Experts of a small language model.
Size: 8 layers, width 224, vocabulary 32000, 55.9M parameters.
Experts: 2 picks a token, a softmax router, a shared expert of 256 neurons.
Training: a variant of Muon for the experts, 437M tokens.
Below are experts of layer 4 (counted from 0) of a mixture-of-experts language model. Rows are named up (a neuron's input weights, with its number) and show model dimensions 0-223. Each number is 128 + 32 x the weight over its row's rms, rounded and kept within 0 to 255. Numbers have three digits each.
Before each expert's rows: a language model's description of what the expert responds to; "gets" lists some tokens that make up at least twice as much of what it gets as of all text. This comes from a sample of Wikipedia text that the model never trained on. Tokens count by the router's weight.

# expert 7
What it handles: Sports results narration. Words in sports prose about matches and results, mainly scored, won, win, match and yards, plus the, in, first before round or place.
gets: " the", " in", " won", " played", " round", " place"
up0:116132103088138123175133159087112128134113165126096121140130115150114149128160151121151122107137126137097170083149186124154126088079143175127136156151191119164136081125144130063166090130104116147077128038076139125145149120127047128109105142178128154137124075161123132104172120042128141119247084128141116127152139135115131125076132153094134136130117144066161155070127095149044120120199109117149154142122130124134212112129103045154118124128129005097132230129128114172123120080151121072128128135158120126128092164099158126129148094131200113129121129150127145175146154182139120129128117112073177136087135162134140121106097157146150106167119141109087193079145131109143134097105

# expert 40
What it handles: Spaces, brackets, quotes. Opening parentheses, bare spaces between Cyrillic words, opening quotation marks before track titles, backslashes in LaTeX, and byte-order marks.
gets: " (", " ", " \"", "N", " [", " /"
up2:097172131134128080128130127157126127136058127184163135129076192129105168123109141106107095128139123068121130136136128122141077148117112120143132115198083203143060129129098169108097183203128129163129109127125082125127095073112106108077136107131134135092197132175121088103148122128118157123069039096154067080136141124156121135194134104142141140121078128130168134122115129118150112119139193093131060123118121102185191153105124082079117132168132178117093112183073187064114182166088174148120127219138113132122121110072187196147134166109107117122086174170125106147094137151130063140140118157227135148117133095120169145135161125130138117122165125083137126139106143107127128132115

# expert 12
What it handles: Small digits in tables. Single small digits 0–9 opening a table cell in sports and election tables, such as goal counts, results, times and vote figures.
gets: " 1", " 2", " 3", " 0", " 4", " 5"
up6:182124120096194100145118061049129101124127155129166135132121141068154113167125128154123218123107126184137178058071137108133110189155138118120086125125159155090124124194120129089181122138130131202135214124085131112106147153093134097054074182123078139129185129110128090087131093105166104117127173161149126168111137133088122211131152061117119117178094091106075122113154122153173110130125123121128120143126111149151138170148074114130142119000150137134100091095118056131112108135126134124095126173157184133114097116123113109125109129124101171114136129130114126066084133115093177163131125139123124131136183160128143173123128184105128128097137088124201135119186126155160139131169

# expert 49
What it handles: Auxiliary and linking verbs. Forms of be and have used as main or helping verbs after a subject, such as was, is, were, had, been, became.
gets: " was", " is", " as", " were", " are", " be"
up8:144102113126132127130089179119114165138137225112123128123154173145121130142128145125077168160148135115138111124120143138081142146133119114158124136113126159128124151132153123184115127048122138189122092120104164216066095157129136101128102127122158153102139114099148139079141093051126136172096081118087208129124127130238146167099152075154108107050125104050144119143117101048111076137199127152170156119126123129137122115171113112123125127121125150137122102133117131129119091139132066111129189084107112117130126066167130125097158103118156180080129141093146104112134054123081133233128118126138120138189127126120048135144091175071129123190133114155128127130130169128211126177115

# expert 62
What it handles: Table cell separators. Pipe separators between cells in wiki tables, after names, places or dates, plus semicolons in sports stat rows.
gets: " |", ";", " –", " -", ");", "),"
up4:130144079135112179127090125143191125108025107134143102109145169175107123141092150124135140101224121115124147127050145104189164112122149101110088137096134154129133108142082128124219134119130117071107184113088124146123130145134126129120039138156120165132068135174141121168124156144152079088119134178138159074116133136131142061101083094127073122136120142124174124119135078152132093139146128163114136135123111155159122114152108050132094172100170108140128125130127151187113119138136117193123056128150231084128148195201111029157212118103133121130105086152125066135109138121129113133155106129110125046125127130154084102146189123133131143087126146135129125115144131134111154156122

# expert 55
What it handles: Nouns after copular verbs. The word after "was the", "is", "as" or "a", often ordinals or role nouns such as second, first, seat, member, known, located.
gets: " the", " part", " first", " well", " it", " one"
up13:146145128106132140123125128179151170178112135136128129142140172163130175082168140132196148129128129073140126125086213082215115180118126123142120125102128108147100131119063182135128127101105076119126122210122118115085115077132149165170035112116127127156176029127136142115112129128137126127099130154123173128124128117132070126109110131136046167119116144127126088136127158106154131144136098142189133162068122110130160142160128060115110137146128124149175074132040079038129124140130113119119128127129123126115201154126164124089120118188090135128128113100130131191109125121118125126218131089084124139139117126132126153116091144087136132163255122129120127067141160093084124078114

# expert 23
What it handles: Coordinating conjunctions. Words and commas joining list items or clauses, mostly and, also but, or, while, until, including, as in Patent and Trademark.
gets: " and", ",", " or", " but", " &", " than"
up0:129172197132120097092128111139090125128136121108103135097110128186072144236134131152130166124114097140134154025159085067134077125061135122140135132112129135139137137125126169069091141126100109140185130125130128202099134131113132113133123094113134149183155127123130143115115091111128140108177119061135131114129133101122120081181127112140106133101037133129135149129094059042107126177129128140147125099142083145097135144161165091138109114130124149219149099129158076151093156125143140123138138121063148137140131139131127125124076038148051114142121154120148122122121131172099137111132137119212128173088129174093135124165191136156128112200101108154103119144074190144021165120122

# expert 3
What it handles: Work and subject nouns. Sentence-opening pronouns It and This, and nouns naming creative works such as film, album, song, novel, in release and music passages.
gets: " it", " It", " film", " This", " album", " The"
up4:088135174180122111137149171131128150138122098117124207108147163115103093135107115091175117129129111127126094220142149099134157201143136142110139228173130151122145127122077126139130130135095126042106077045142077181129128135135125115141146206160152129153129123125170131127137161069129133061136139115118126177127122125129215132130076157139131133123121036129137163094113162165138067146187080184119093122123128152147110134099125105105148127131128028117119117184059198113097162105131121110101115135140107134128120131031124125155161080105136131184124135067109096096087131118123128047186130121112119092133084128110106082153174126122149131179109105128122144124093146125118161129135

# expert 54
What it handles: Determiners before nouns. The, these, its, their, entire, specific before a noun in descriptive prose, as in the basic body structure, the specific name.
gets: " the", " The", "The", " its", " their", " this"
up5:148135097130097122130116076089129115143134103126127108117127195129115117170148108136099133137126157058186092166093112073128105085128134118098128150118139188119110127120121151117118093132040091184148120147150119123103127183161159109123128091143082122159128159112099141135122117190123123045175122122126137107171099133157172126115159098116125102129171116243140099117135116088157128127159159083175134152115130146193136085147116098156157132163144134090130065149112226113190192177069156138127119141163046125094115120134202150140132101127037136103124163182147167161127120223129059130145085151121124103165126126146122183163092119122127119117103053127117157161126135116142075102120

# expert 14
What it handles: Determiners before time nouns. Determiners and adjectives after prepositions, before time or period nouns in history narrative: the, next, previous, first, same, subsequent.
gets: " the", " this", " a", " first", " The", "th"
up4:083159138193124125139074127214132175240143121122077142113134099102118068126115184125134126173129124133254125118139143170185128136102076112116144127128127108125192134132033130073140143126184127123096109151124154147101127132174175096141202125145129103171129127123121149133125082126122125149092118126140105062042140127114132101076132153146130125130122091144119129070108134110172127129090134134104127150125165134108057143135192097094126126123145100116132144130140128142047138102156129166107185108062158143065109104092128127130158124081102143123130121150133162125152126162120183129076155188190133084134133128203135128138129126097098133120122107166128143186129126123122126229115

# expert 0
What it handles: Mid-range numbers in text. Standalone numbers like 17, 22 or 30 in tables, ages, dates and percentages, often followed by th, years or a month.
gets: " 15", "–19", " 10", " 17", " 9", " 2"
up6:125133118126118104164084115131119205236122130122149130122152148143135126128128071147203072172151110149134127132068169107127133144126127064127116180126074137119111123131088162154123143032101124133053144141062137120092156123143155141133127134169121138134150247125155174167105126138125135124145097149046120152115134148127125145135153124119065228096095111142126149119142118149138059151183060139125072178103107126161098120108125148136110093057119184112112142147132116104113160132147128163114129069194128081146139134190116071161141123135117081133156132084132137113126129152060171122098123160137124129092118060149122104128098093105137110140209149101112085176090121133127139100132

# expert 47
What it handles: Possessives and personal nouns. Possessive pronouns and 's, plus following kin or personal words, as in his PhD, her younger sister, their marriage.
gets: " his", "s", " her", " their", "'", " its"
up0:091126144133210030122127090137063145147149144136198115151081135135093122116077129113126125128129135134176126136107115162095129164133132119120128131087133082128079099164146108109155120116137043173130142149141101108087130150128123126184097143173091119121174138092143142195117115145094166165216181144135120117157125144125068129102135100153131149121181144110141119087123183127102125127185151146123152127069123128127201147097171122131123158130133122109115064144129137227111129083137118108078105136189085131084116092143111114151123131062221097107154164087125175120111128103134102095166107121114125162134163112098109047131180150135177175093126162188168163071176125118089100110069